{"n_layer": 8, "d_model": 768, "n_experts": 8, "experts_per_token": 1, "d_expert": 448, "d_shared_expert": 0, "activation": "swiglu", "moe_layers": [0, 1, 2, 3, 4, 5, 6, 7], "router_score": "sigmoid", "normalize_top_k": false, "routed_scale": 2.0, "balance_loss": 0.00151, "balance_bias": true, "router_logit_norm": 2.0, "init_std_router": 0.0164, "lr_router": 0.000929, "vocab_size": 16384, "norm": "rmsnorm", "norm_eps": 1e-06, "tie_embeddings": false, "optimizer": "muon_variant", "lr": 0.000963, "beta1": 0.95, "batch_tokens": 131072, "seq_len": 1024, "train_tokens": 666700000, "steps": 5087, "dataset": "wikipedia_en"}
Below are experts of layer 3 (counted from 0) of a mixture-of-experts language model. Rows are named router (the router's row for the expert), down (a neuron's output weights, with its number) and show model dimensions 576-671. Each number is 128 + 24 x the weight over its row's rms, rounded and kept within 0 to 255. Numbers have three digits each.
Before each expert's rows: "comes before" lists some tokens at least twice as common just after its tokens as in all text. This comes from a sample of Wikipedia text that the model never trained on. Tokens count by the router's weight.

# expert 5
comes before: "\n", "\n\n", "of ", ": ", "was ", "|"
router:140132151141103101148097120175090132104098136168092120110149121146169125100121130109103119143146149134103106115152153128104099106105109113194139119105159125139099116143157154146116137117131109135152133147115137119112113136118108109145120138114130132107098142203125080120114129098111136145
down0:113139107130110123162140081180140096107131153149104149120120105121144066142162166109130081101139151089136119146128126167128134189122126153097144150080163140164156119146103176118146145119087138081075121095146093114158119092147051158141104136116113157139098108132111122130092136129103099120
down1:155123171123140125093123139135119138077129111112149111177108101136090121175129113135108124134084139128139122114117120137128112126109127159144157109135122176101156107151141105075145159130134143118129154115114144139147146148152150125105117125115129146139141163156134102101147103140177168145
down2:178136098150153158105180111142156149170107119108133100152126119168145133105147123156130129125119161083099165099129113105119134123117114156120127097092110166126103151130095148145158099126093119113090167135105083139085138101118145112082159145088170103136123095147123116101151133148165165141
down3:146136164112139154101135153075138113142175138128160115153146128161163199173117166155166135131109154194151144156140128144131117125119136114112105150182174121165159117169133147159155149136164109110133161109108124147163134106142129134119131106129125100152130119149127099104115105081157143123
down4:152143157129166117102138122132158143122122114074141119156139101163111143170168125151109126097124133143095154153123148142143130120157118106111123106147139160155134138126133140135140174124126105142135145146147112111111140149101127135096146115135123135109128170147131126120110095142043152123
down5:069150117206123159156134117111131153177106088123157139106123107144173124121150165140135129157135154140117098145100111141134154133120114110126124120136109120125130142120114087158095121104119155146083127109109145113116100150176131146141114119071099146179131076106120129096114124119136132161
down6:134091128116140141083183182112115139123155133116160111153188162116151119086155108093105154117156131142142085124118173144131124162141128120117118143157156084125123123155152129110081125147153128120124140130153163108149134115162113116144111119096081101084114093107119106119143137121135104150
down7:117111096132132069140110084130112126142096077113144188136148153158147130171139146164164110134139131098122079115141141108157153120134107100128141149107143139106116128121136133156118115093100096150099101123096108101101120114166097134099137138125149120107094132189170155136152103092147123090
down8:099123133134077127135131182148101143102082085136136112111102139143111118143155120159058129124107083129120109138117140106155145117120101108112121127151128097112189119110116137091142142081058141161163122180106104124152149139096087131144154106094101152114151121106089123145114122095150162092
down9:134092098123133109148114119135170111140134153116161112119139116130142108079111119123112117105124140117132073153125077114142122069130152146091182096108132126090164138096128134109159120131086132130159151104114131126150129147130099152080098137109126126147110109103149104148104132109141170122
down10:128144142119120149120143128129135143136128092152144116115132137111126119137129098118151138043134081141130135166131110163119137136123143145140123127103129116124138109084141109137111154185120132105126133138132068130145066155073100190092130100131081115141146144094153097147109119174114110091
down11:123102136113142141139147127156100127154119124107096132096157138133165091131152157106111096146075144156177103160118063108099133142136093121148147148065112129124133144119121137115130087154125137119141129139145157150135089105132126123104118114087185141169160139134161161128132164144180203118
down12:133144146151117133131125101159128191095142154133084150159092092143153186087137111143122115076109053089108126148132143139100138119123148108163131162175079158106149153148136140139134115127131116106107097169131127124132120084147153145089116157122105122105094098194137104079157131086142092130
down13:165144136116149120103163150095092118094089111117116154195145148130163168155075140088138174130129099154146141123101105128117149120175138152138121124167081149122155100139131145128118158103125140155094135106111131145169044125134184087146142126149129114125140113110089133102138112099133100171
down14:120113114138095140120113129146118134109141094112092142099133157161117146140149103109157114112137089097161130156152085125116125119116107158131138120158127088099150144099089117155152079182109175101129152151154091160140124161130109170125136091095122111086090114138155189130094114164107124134
down15:160137116097130116106120108121092088125121154120119104135132108129144202118133127085144144141099094081129117118133122136116109121146152122151122110149105158100148172145130085121151148130150111175121142094126136145120099116142103115099116100089161149130111138159163126120120110128196126104
down16:126153103171185133148116108090124123123135161140101120148154177131148089115162123146188146157147110127113157118094150098154129106115115138068107134079082061125123125120123129128120088105134076141144122112177148149113073127105164137082097164160155150123126144147154146117145114113154120124
down17:143144131116102102168141115125133183144107163152159125128107137094112063156135186130128120134131119112110153093114141169112086186126133135109066140046168115098106151171131118156118125133118169103082149105145133105125111122120138121162118162117110105154161127098126148163109082180114145130
down18:151146121138119116124140160147094149108123116134122128152157185087134139100147152141119102157096094156151123093168101121164110133145099114133090119141137130141146106175114162144113171132129109178121129156127103152160128143121105110141128142110096114162171125125095148091148159144113123131
down19:136179152080122139128132138132139137142158168149158099146148123113112112149132118102142106149133145156127137122124128134127125092112140088115097154165124136134136150166138138133119138178129110168077096151132126175144116095104095133119098105127104095122140145133116131136135129140148154136
down20:149154110090103120133117106159139086110113150093145134129149157117097095132153087109129128130131106109099108097108116160174107169167117105123130107092102164133086167139067086105131129109137131104132119094150140162110148166135075091137150199109157113142169148135128103201127118150151102129
down21:122125104138146128139118137082159105119149119118122137124112177127118159118090137148120148116102158139167130129131102147138135127087111127099130087128141156154124145079145117099110105101113117119170109150123152098125127126109119135119160141114133083090145142130077129142107125122092127159
down22:127173138171135122069166109141136159124115164137117145141164107143154115126161133103156146141147111086126105070113129141106120103141112128152106154112146179101117128135124139110089077142115143129133104179130100129135060175101141146092143123162115134086115116193152157150118135140142131136
down23:117145125110126110110162112117109141111124080135152125164120134183118102146125162113117145182094099133070140122141146128108129132112123155147145149114123090085119075133127110125148148126142159112157154118163115152176089121119149103126128178125144124127122129145135083118155108141124108127
down24:110125126142139096146098125118135110091093156125147076150124122149143073127101104095129146155100169105154081153115123113078125109114118133091148141115127107105147114126120192108150133141093136124143138115114126106136130144092134153113105110111135142116091119110115168143147111158099162120
down25:132153144106157108109151146131095137134115113152168178115153146130108117153106091135168137126114162129117143106140149123064110101112139145124178123103102108111083133164164143142073152156119111118124130122084129156086155142106112113102075129133135128136132141167143117129126112108109109094
down26:155173128121163151155115136125116128106150149113132101094116113140158001073105150155136136144158145165113100152111137116141119113126149155094111103000135119063116119115122103187143128125089137135148125143139139174096147131145196075170113163129092116165099130068150168121116145166123144095
down27:139128120120132124110154132130109143129116119116138111133127127135119000139137131123118129123124112135124147128117150133126132118120135133134145126000125142146133123128122128143117144122136129135110136119132132125142130130109140143132135125142127127128142115133114136130139134129193118139
down28:115139090126134088096171159107154100136139102130108151128129088121137185179147121079110145134121165133140138121105133137107102131120134128146149128157093139179132166101159101136154152120134137150148111163145132154139155096171149137117145138071110133100137153151121145124111149155120151132
down29:140113107116112139129143112134130083085130129124094119106114104124113105133136112181092137120099145087142117151150128124105121088148106122124103125107119152090123141110112116150112116128104109114115154160130073107151132157104130132105134140124145112132134158137150132081199140135127096141
down30:178123122139133121163129139125141130135134136156119146154133081158128165105142143125124149128098135115105122155085152146107145096126077139113137162099135203146128127153152135139129131129123124116097119134131137105113156157104104127133120134128141111179114126149169189123167107118137094054
down31:146127149150156151099181109092167117102092097166131139121138102148140135067130127107120149158114117134127135159123165168101127097136127161101147132132126105111139143093139115124176132123095102146142141113162143118138130077160122123111116152094122109167122094143112120138132150144133121112
down32:131156124112103105144193106110124132142130180112109092110137195124144093132151081164138129123071105168104126179111125137094183129099137118131103131127118161171071153111153131126088128115105142084137100119093148116139180120138188128159126110120130095159123123108121153121131149123167136102

# expert 3
comes before: "of ", "in ", "to ", "and ", "(", "for "
router:091109155136146066143135105139118104154114146113124145111151112121140141093140108109131102169152119120145098167178119119108111109146094114098093107128107155138158107101121117175146114112147105123151156139116070102139130140140134149118116145123097146120109118128155102212155093150111111139
down0:124145159115120152147138171078144122153123170133066118123112082156191136131106134116095111178096160109109118159144129165086131084067113098083149141109126148099092148086130163136121112128114167143139165167120080145145133086130106159094113141136109111153124128127138145146156141110102140106
down1:149108110117168193142131160132138096093094146148129140116118124157158154108129137134140144147144114114150115122099120135168134175166084123141132146133131139142117142124106141129106159152093169143134145111138077061104122096114157126079133147105140151116150127106121141153118142119113102123
down2:129098168139076122115146120149138139132133111131158126119108124127075116100112101033169094142142077146129135096127148161112121125126140120110143083185132121206106133126138175128107160072121075124140176126123120144132133123126142135094144144129157135099140140066090165126138134115179122080
down3:113129157170146155134110143159106150099148156138088107142132104116133148153123128101176129123151083125131127135140093117145112181091138142166111157143110142133110178162137169135160156135142139152145140141126107100105139123147102119145131161069122194155100116131121132123116154156121082106
down4:110102194158114116143136138126106129117120165092106141154146151132126172129128120111101089101146133153119087140098102119140153188094145120104111103146102145148122105159142108099111127131130122132144114133083118102146164100153124142124092126082148088121111141170145157135108105102098116134
down5:126140127124114095105123140110145126084121114094152100126136148125109132147157100117149140185139096108136129146100123111121170154110099167174110140139113114115121133139105045102157132183155095128159124116110126140131161161157130099114128100090095106170139170095144136111130137143109091130
down6:146114149134122125103106144148159130169112131168094140114174116155103131170113157132118152177129142090115095167158079106129121124109108091113154144142121111145136125142154112162165135099164122093118159102119103145093164138179119181129097137077161073101136144116119130110123114130109118128
down7:172114128146125109157112105137121112135165136164121117136104132103136052128071119159122113132178102129140141143141142122141089109139135109116149147079147177104120128130130140094136111131145137127133120125112117126140115164183147120136116126134146097114132146110133092121094118130171123107
down8:119182095092092151093121096114149167111076133151145126135103110120112135122134098111180123136124150135119166118145111105120122118130107161146157160133137140151133150147099146145128167138165097141119157142121135143128150128109117155173119131139130107121124119145110156131126138129107176131
down9:146154124114126133149163120113116127153113148163137127159129110087118180108129102144038127148135087114128126141102132116152128140123109118132139097182115152140123120121143131090099141077124127091124166116125105159146147148141115167117149118072121164125103165158116103106070161106110156164
down10:114149146119136100116139121154131113120153153095128160168137069103113115108146107056137189103118097136136087104171136138161130133145154130158144132117101150077127155128128153138131126125128157108112140119124121103127125157157164129153113116142141123168126086131160117136133122112097145151
down11:137125078090124137157098132184110113097108124099114113168145097161118127117087160160116145127093073062120152118136134109134104107112131123154167108176141154139110144135148119073121128096134131099080128153117136084156129102134111124131106119099126123133123108153084116175096131131146146083
down12:089112126117140107135140119128116145144118142154133172112136097123105166111152134097100146150148126112143132119150106126140117171136128138085153182150125096094098104125090129120146137092126141114151138104129129136085119129102112107166161128122133147159135181102146145155141167137079137156
down13:103122152103125108106149109157169095132135106086115133131135114179147175144108121111167129122082116128103117140150129086107159147132098158179133166186136126179115119125115094132141128162110162131137113138111164155134121158141127108149152131169108118137133117135149147113096088098093112090
down14:113142139115130145080143125071100157133115119102073126138121130128109121140093123188120092131133105131111145128128163133152160158138101175119091102125102078115134133072096115093107105166151133120119125124131086084106169161085086153114134089132114092153133100093153192132112125178122171130
down15:138148111154106170132110108131145147097111128155142124167083123173079123128139158155136119129094134126129144144118131111130119110125133098132162103086158153167125111135135108092151120139127159132133123123114137115103138157169148164132135151128147122131182163115119136117120139108129167116
down16:111167141154116123139181155118131151142117168088098147098136091129138144129097126094130157196152127112077133125102115126114066112166078073157114124127113154123119181128140132115124117146112157090157114183137143116128089131124085128150151133128149095162109133130101114095103130141140144130
down17:121150100143151140149141156130149119139203170103108139112144129139120140160152120121144077140098138117187142107122132110097117134148125080138143100154101103113151110118134125108131164140092110165137103102149138129128139146137096125127155093100164177095122119106095133121116109122130106101
down18:155155099178137164095176123145171105102098167091130103116155142168151104112103129116150104124171086137076154124171119141141157158156134125087096106180109160133128127114090099110125179080137141139143108126131100168170152118151097131137135125116133098146143132127156127128127150141175155107
down19:102159120127148106133115153153159164135109111158131157117157114127129087130120142086159111136122107143097114186130109088128088116149092138108106165044137089102112108131089166121132162162151128105113113149102155144133101134119110189140097108133147082098105141121143096165125137092147117091
down20:133117156134189122092106102155136097131165130133146133131103109162137134100134110153146134162151127088095124158139157075166088123165134135080139117141140088140117126112083103122064160144108134150124090112115110132073134180132135151168170121128129155101147079154125142126093086137132144141
down21:102187154105140148139128097109144125150101123109128179127124112139136172121148137109104146146124134143182177098166109154144112140129134107115130119105103127130104151129124132157152118125124111194126169089148155142138115144161172165117129131076123073134126138114127110082111150193149072121
down22:112086150148111108105114121095094096104085133096140136140108112119082067160072149107095135126154143132157133111156115171116158155111159136132108116153119144151139116132116128112115106125124126119139162145133135111130149165076142107132130123155101131158103099165102040126083138127115118130
down23:133105163148118118143125129111112089101094118149162114147136113118114118159155121118118141159114149129143139113104111135112108127160113124143119089139139143083063121104164146133118181095065114124124097105125101137121155093114100139125108115156121088172110118152096070145141133160127139135
down24:188109160097144128120119147116105136130138138151136159099113136131137114090144116113107081135152150140141125124116121133111135136104152126134087102157193138156124087115170145114167161130106150111178114127161134159131124115117114156135091132105116082127083131139155136140135145146117180177
down25:122158087190149132135150121147161077107132113153105159102126102083170108099133132105139128129068122116140091113083114152129125119091122091141121129145149111088129108163178169152161096114108147123145119124128128125118158130124125120173126110098133083139096141173112139134158126168148167153
down26:133146090090136106121131129150123160125113145112141118109121139137122113166134123109103142123121118133116123100152153107145101149136110100123123108127132115149148137126080113117112118099126180104104134156156106134117161155118167119172170106140150093135159137126138105111127146157107146097
down27:135101123152112188105172173125143109132140134127137141135119107126137185115090124120144140119117168128129103102093125158132114117114123105122148102129080103112117132134147086133166088081146104144114134147106134121126076153196108143135127110155114176127126113141105138139102142139142098123
down28:066146148097115158126141152122091132128139166154179172142146075120085104124158108160110122132134115127095152161146135141130107110138193140098138139111184100134083130135133131099118148129113100162136128146135137153101160140106142172139131125112182138083166097151103170106111110134104128122
down29:116100121140170130139110115112152149153136144114137121131124142146145110152092170150068073102093108078126142161086137166097137139136094183145159109084155113121146137131088130098161123148160181125162105148097112148101187175124131130136144114087169105118098100120114114142131115116130160132
down30:125129162151091122110122131123121140112171131117096127122112120181133114153138124124168143150137114083127094105121108094171093107115117141142109142155164140141084131138119118117179128120120119103147138107123113093096105129135123143118125145083158127117113112161136158153137083098123143144
down31:136108149114098125127145172116138097106138136134138141096154178128146111171128113129117126167142116127150131139155152099134134142135137111151134125106176128158093177122132142149093117093135145118125124114165128147111119139175139173114136126101104149137152142099118110128089138142102150117
down32:098101099129153152138148062106161127125085133157077101098149121106078182110150119131126102133102132114146119083181144064118147131109120142078119107152115128133141151100183137148123157145154123167105168138130100138177129101114126130185154153121101102131074113147123129130111123103082142125

# expert 4
comes before: ", ", ". ", "'", "\" ", ") ", "; "
router:164153124159115097103123162134116129105128158105120126125106118100145124137115128114134100120201129141129126174188146149107140070122112079130048138157144137143124160140137143192171141115060127114143134141136098143093097140120131148164136125129139126074134117112172083094116119117134106102
down0:117153084143133142142129128126127097157152116067131155148138135152124220144162105154174119141143129163096131143130118103129112136141131073114127139146133134105128128124167130104121147136127128133150138123149138162096119135146131145135136150102077118102142182165137090140113115154159141098
down1:122157143161123098132098127114092136069143168108131076094117143149121146091145122106125089128173135147124146108134138154143163130100142128102096151088170082128107148109122121087175113112172114106125158157125125124151113122115146144130139101160136147143131131163144123155139149151118174100
down2:135130138136110154119135082104154119149141130103118120126126134130125115182157101148145146137125141102115099157121124160130108133116137142093158089121110115137116114073107127131127119169173111101149132144111109169135088127138128144107146139126154133129128175113113155168174125106103139152
down3:138142150149110125209186133089111101120101097121161107138137151113099150155079129128169147150138162131146113161129130142129120127118076111110133123149133131138074118150139103132145123114127144121105139112123127146120129077139150129147126090103102126084127138147074145091143112115088108101
down4:131130131103138127191125165121125100112141113159060094114120188142135127170151125163135122110094070114112112114118138135146107157135135145162114136133097132115125113168132080108111130131144152127152126132102140144073114110136118115145138155164134135129152146105129116133128111111130106098
down5:119096072124124113148094165127084136166138143124164137089123140133069100122164131144126099128116144104147122128128160137117169105143138096094131127097113130152114103113139123144105198156146138105143102118126120139090139119118180146103122129135123149125136112127124156133112102128101126158
down6:126144112100155063128137158113114115116150133104099096112158172141096166091132115155154143124146106133115095117101144132113112151149117099151139148094153116150095129155089128102109154112142138102128086147156120121112129113136163123102138112097137136067111147181183133096108157109127129105
down7:116116126142100146169134148099152143143114168117104145156138127092126055115136173122134123151182141162111118114153112120119122129121095143106129145134126129092113175151165116102161124128145142156092165160146172141139134127119105086121128145153136102125110112121142118130130115094141133159
down8:115132122097153100140088160103150146172109114129138142120118124172142117163193132142160156125158108156127120159133154157146132126119130139110151148126117132113120113138104082115111157113132132169111126107109154125143105112118130085143079126116135115137129115156096140163136147082138128136
down9:142107143134118144165147123134163140091106120175117137140135107110150132167089144130124145092143136163110129141140098120135163151102157118141106159112140119151138126124109148126116142140169125159133085141166157156114139097168106151135121140056180103100143077138116124116158150145132119135
down10:147124100130101156146138175122160126096127123135141101149147118143152171178089085131144098149180109156127102124127149140107124142127147120115087098179125127138130129101133099130146130094152143153087199108137146110147101088173119155148178129100118119141104122132134124142102137143113110143
down11:145120123150176126085146152151190154129153144123086109146096156119123069148160096152120080137122100142125144122133164114135119132109162133141091134083096132132112129137140126103116156128124076107140113138116126094160120150135148155126111134129118120145133141170123109111078152128144133126
down12:153154150154135162128125150114151172152158137150126139108130101141098099200121117135098122121149125124130102120125145110115102089146146111117175167074136090113138127105096110158112100136165118115082096073144126123109100121122143126094146107168106092127128153090121157117139148112096147111
down13:135136126125103148156087138174182169150101151137083135119169144112129174151147162142171098115142171148132134136110074094119136135139134125117164149097117118143118089181142126140184097104172112071136098118123150142163127103157155164144147122120096127159138125141145143140094131103101150130
down14:121152134098124123134123143160140085105156160123135078140115142120149175109115169134129171159115153098102082079124103166159169139121113124107113151247145168133100146109117155148119110140128138135123160111120122108130154097114113132134165117141135107108142110119146167159110171130130148101
down15:181134093093121124126136084144114121108112130178122131173127122144161102126156097148115142105168139104154112143140124136106102164141155148122132170128147101136151128130133103127142151080113120140150131096074134143165118104117138157136101087167143105110134103076116129121136136161129156155
down16:119163114164131127138134127101140123105128160146144155153082113099114129117159114131127130141097171119127135148123151120124143150138157135128137126131117143155166150127092123127078163128141125121136120158117130125121129147126083123121143095175071137120134082162126111119143177112157121124
down17:144120086126172107134126125121174139141143109101126137082114130132088131128094177138120102122095125118160142122127124162129146124115131121087093085163122115127153133143146133142140186101141161140139144119127108113087086130120180113150110129120063120175123126137103149131147152177123083137
down18:100141117131110144152152111153109126155126110135152169097098141099140155119163140121179166097148111064159092136124127148158142152147145117139132137134123137106104124157162117153183124086082106105107092158119138161130129121133139108159104155081094127132111123103125121082133115151044178100
down19:103161165125078090124100130118098150134128113141077113085127103094109127126123104103217110145120106154110101146097127154120120147120162161106122139108105117104115130141125191098142137121155089154134115090118157118163163159121097124141081065133125104111169110115132146144080150105127079188
down20:125115164139094091103158177142156168135117151062156121091123138146145134188088130126100117129150089116158092145122121103130119142121115144134144120156105138172117137121130102154128176122120119151118156141123131136150139148113110137127150160166125178156087171121120120153148127086131103133
down21:137147128149082079117119130123132150143151111141169107185124113115162100182132132165093141150145090125128120111075110152146156110150160116143153137127150130119140121099107136144146108171122090118112155164111148127113129165141127146165152130132115179090142095119138163104113116136136102117
down22:118170142069133176096125151102118115126117148121136094113083141140140073137099123110154118103156131104079129143152109115151190110153109134170130108115101087093156117110154124095085185134093147152129125104140121098076129135143105135174120126158140141188121095093134136136138143115142134130
down23:138141162094123123081089157106154107149136094113071139126094167139135122109116075138142136101151138145095136087127151134110158128107096104168104110123095085115136159113122144088074055143130127101112153099153127106113112120136142113118102133163136111180130142095164125096121118131135123109
down24:142113137157094132111142164116099101135123116169157096118084106145104088152120106139130165172126147119127125115131127117151133079110115125143133135133130119163141133135172097143124134113118103105112149145102131140144117130116136122102130112131149173132166110135111120108119118137103103095
down25:103112136127162120099135079129146150118164137122083123103182185148126081134081101117111080140116126112144121137122107122138106141147149115132168133097114086110112136150162128102116096141146177112140136109115128135141080087087111119110080089107101151177107127125143100171125111152154150103
down26:121109115125107137148125119146083087114106155162138089145126129131115108139105134151100126110129131127150090120134109064130125092188141063143128103105099104154172096119161152132119115153116150122161130145138119150130125153148127135135107147121104126095134149148123142128186115150163176139
down27:126136160159139083145068162121155141153179137173141163104095089115123102118130147136092086097123133137143141123186164124119117115115132107159144130090118125109091094102107134110132106127148130126142128174145108136123121140147187127161128090119092120102108094148135124144102140156123135121
down28:121142135130153157131152164124139107083136137143159136179125098168110089100127120189134151106103137128094140116144100099136141137129164148109116144120160113126155140124128083164109099155094154093120128110094142086109114141087110115115106108138086171093173156107149098126123174124090119153
down29:135090138099106153136117138145089127129082067123103122114121122139109231131094142113145134130134118139152151129115132112104129093129162131098144136171107137139146117194146156130140112159106107142140129131176123107138129121124130136110101113123138085085112163112113137099130202094105153144
down30:096109148104143143119159135119186159106146103132116069156073163140125141121144154092135089128115126129143121131142136145157113141126101111126126131186130141083104097147171125131110134155154145141160144118123145159155163154185133199123147154180086129147137094158139132138143167125099111075
down31:144096140147140159100186156149148091161089073119116153112100095137190121105092098146166117157140133134158114144149101165088144113108138145153127102111117147134132131120160145122113129178156108184159100091131120085133133146161116134111136151149120111118082157170170107115164120118134133128
down32:158122136146095094116135124132183157145142129129140111085135152135082115114145128116106112119148147100156123122106142157129135138100186152106152187119127079103142104117111124135132127193088104121180133148143156122115107118130123095144140148090135113089144141127089136142116132152130132164

# expert 1
comes before: "the ", "s ", "a ", "0 ", ",", "his "
router:137110107085144098115145117107122149124122081115114148134162124116140099112150146100130120112117109146112126164074105103114109148142125179077098101082136092105124088152123147055119101123189128096094131122109158119158119119067108090100127132144124118168118119102108136120096115112130159135
down0:132122102114117139127124118183155088086179105126069100152125129136133116113064141133112115122162111128099091136108159162129166115106099149125149095119138098148133167121121133094129092114169143172135129100082098143089141115147112123125130089165136142054126134145099125102137131075127112102
down1:127155144118076140094125152109093124130131102125120164070136151143155178134149121097119101108108157152119091140112124142121161141109073129082139081101129091120142131063097084096096147120091141187107135136117111111112132124079097053109136105142128139173123108130100139162107089126151138104
down2:098151105128074120113101127081122114091148136132154126137065151141114151108131142083134109099133157100148161136178161150110149119150083154115122139139149127127126139128145149119135115166123161112146138096155184133138150137153143101080123133134161109113133147119116142147096156131135105162
down3:117117128097150099148095140150126111111134144130148117163106133154111139100131113140145094110121148135153122123110160139168134125136122144085116097135134161125154143131117092079139141131090149113119085137108104155129213137135134159200120120135148112142062121105143109110121132145166156117
down4:127125162077124114141098098151087155097096102151116155120148126142137100158082112128126110140130080140091130167147119147162135113102153183137128103123112126117116142146123103119107102114170160117138148099124132182120143143167096127155146161166132131119119174160144157126134119103168125154
down5:126109144142106147129138133129139098107145120123151134126131126110139140154134144149139119112122143149121168105098115172121172119160120108096112104196144186099133107115104130165113073108108126097182151095110109102126153117127115169136127085115181124096147137117139093101109157147109093119
down6:065127108141174128131132153145138129100115143129090142149096114108121169150129161138071157113141134132073155122135134143152115103138170139134082136084107115123152155081155107113125109132099125120147101107130124149148134127083138140160121104125120147093106137122104107140075183120116117140
down7:205098156163081085100116117129125122065097119140130124088108149144110144168098133154091110137179107143113134124124193115148104114135120088110115112147140130091130160133122123112102133143119110128141122107123109096118163066153102158182103098138112148110127120137092096133128156120135123125
down8:091129092115120115143086113128141146158113066076122147194146120116138150133138130147141102108148123106129107166165113127133101094154111152162127082155151103130077115118151105138111116133146123138086148131138084141140079113120092136109139139111138080139140146126133124145098167106105134119
down9:132140115099127108086108167088114134115158110148103135132070132122119158138138132122096092148106165106156179149130137102144115143112160147122130105126121132126122155142173088142111138090082150110131118132095141113115134139101121136130125144115132126123106090097129121098136138133160140139
down10:134112129105138139120116098132075104132106162086095150101131116140176113121118152121167105175108147124129133111136097137137122147107108167131141157116106069173128125171146159123105136107111154103126126124093127113129131082136155105137123127125121113092105147124137108112108105165131173174
down11:069160117128141110138112113093136096099111110147136164131108109109186084114108121160141139120149109126122142150105088111107144120081160098142109126000166123126156170140131116165133145122109116109119117086108111115105094147110103083162087108139158134116157136158107088160112119059195132096
down12:157115096146119135147128078117189138116169132131123134163157161126113096156090153151091109146134172112104105158179135105134131103124070131103118073143114148136121137152107114120150138158140139092146172133149139122119093111172141145105155098093161130110105125181109102174173121130114138147
down13:101154162115125151151119113157154118127143141121147161123130086204151091127134168165136109136115117098112126117139134112158155128109123144131092136139131163137125098128112084130111115114093118146134178144155159150187137141122143179148111131123148109110139134073124146080155148168130083144
down14:154108121166132122117093162127120111080152115127149125113093151156072103151080123165149171153129130133142112143190153118112126103110121108139123133108142168118108080137114127107114128108097142127133131133163139139146132094143113107113157052133143083107126138111120161088165121138168159126
down15:150144107113097134146138154096150155141150153125128101159147133153106163160121142171092136137139118120144118080127188125143128093126104157118117149057132109127116110189135115099134125142146101146129128145115161125116121142116139144123137135136124153117153157094141093086109100150104163116
down16:090159157112141125164110138115133138156125147148134119126086130137107144158135123134096118114169129140140096104142128116133115145119166123161146102126136122109104149152111079117182146112144117128152106151084091135155137132092118143140099160143155131119103143120122188104112123152146110141
down17:169138166071097136116171140151140130121113137140180131125104165086131059112113095092112177174099139098123143179132178138085115151112061085141136148130088139157123141134131156084150110122125166152113097148149131106149136076122158156155106135108161164128127132134181140105147111151138137145
down18:097128168145062151180115113153157122127136101116119145150115139095134125121125146158133129168151097120110082121130112131140124073104132130081148109133170163207073129165170129133093124139122127180138129081144112138161131142108132081092108131168127141116131165131087133110150178140077126130
down19:124111134124112146087092147128154122103151141117144129137119101128141159177139113142097145103159163097151135131145138081156127109132131093171131133151095139133103101135165149120127126151144206119133123093127129158101096140150096069093135133158117161123114105133190120136142084090150145130
down20:140126127091143142129133101144135139143096123164108174144129169143095125144156150116091106151077127152132110129157136133104092108167095100158145109129124171130113140142135187185120103114156090112156144127145145123088161103153118132113123072125114157072133147138132152112157135117130144149
down21:147139144171088092100105146166152150120106130099140138144134118159120116148135103104083124138110125145119160092112100143113135152102157141098139116112173088143106123149090135133088123119092156148118116160127112164125163183129108142129144113112116074146091079171125151122106108142096124182
down22:098158149140121138150151052108122128075161120107143091090097127113157161102139084112132088140122133097138115117137123100129153114146113127121128106211150113142131135168130159096127101119142080136167138102160109106120132120138152145154136125141138070103115122095118092108092143163087120115
down23:120120116117107152162120091132124155125165105124155125119144152167120125104166134103140125162145101159152134130143140135129127146107097143118099124134133116152070133140132136122111105151170115078149141121106088135094113153133131124143126109162121098111111077138147130136143140132247111098
down24:134127112089111099123152135107164113115097154139136133129136139094118176161148116133128148144148106113105129109125119116130145150152192123093129116125183108108138139119148129141134127129083118134099105134119140184106121128123151117121094129127122118114152107148109096112094154098118169119
down25:145121132162145096108142139100140128166119139120079154068123153104110109111085148108132124137125127156156125161125137124097100125146131152079127127151154137098155111078139112119137158147136117103157164150109133126092124119122108130143151104130122110186148126119166112120116138148100122115
down26:130140144104082145133125105113195172169141062142127123119127108138173128138183125149151100108137192147114124144112136133168106151118098130119113103146152127071124088146133104132114117146139157129126176190134147172147098128174101134129141124139150134109134111096148117096199094102121112169
down27:157141149124149120119098118196126168089119118103106183158119122172126136153174130142163163135101128098090094125145139118140116125107131144126133090223175106104112131099122130123116129140121105148157133118120100098118126136124138117158102157122139133147123109124147187141169109141117155125
down28:109118130140130129139161112111088125135183146127137136103125126137167178139162111097156149167127133126108114084131159112094164129133127118116088087152169102125125100100113146120140145133138135150170139125161128148136117163118126149109144111139088139086118135062130111123142119135156131113
down29:104119122143142125173132136141148107111162116134171108135092179123123093141162125144147136071158082116149088155145145127113140117101066164090097140147112096147105104119183162109103094134126130092135161110115111124121109092116161129146156089127108138149103117094128101130102115147144120088
down30:136134134095127063141102119098146172163133146135137105133157114108186131091085144093179138145128145108122099096093133108141157147139100102108102156085103079079139140198170105108134089165141148109138075104127165125128117118124126114113154130124098163135123111156116140115114102125142137151
down31:126142143109155108121179113124106106125112125148146136177088154148124158140118126119156134136118165151162144091097113169126121104123122164136158119139108115128133136127138127150162068127145133114148125103135132151157187156164149147110177133113122091146150112117095120145119118141207116159
down32:152185074114147131154130117135123178171125141140088121120119112137091146119105128129090077105090153089175106164088117135118134138130091138139151122144115060143110136132135110121152190101088131137136077137146097150113116135144114128124112123172127112084115095070136149157125110138116121125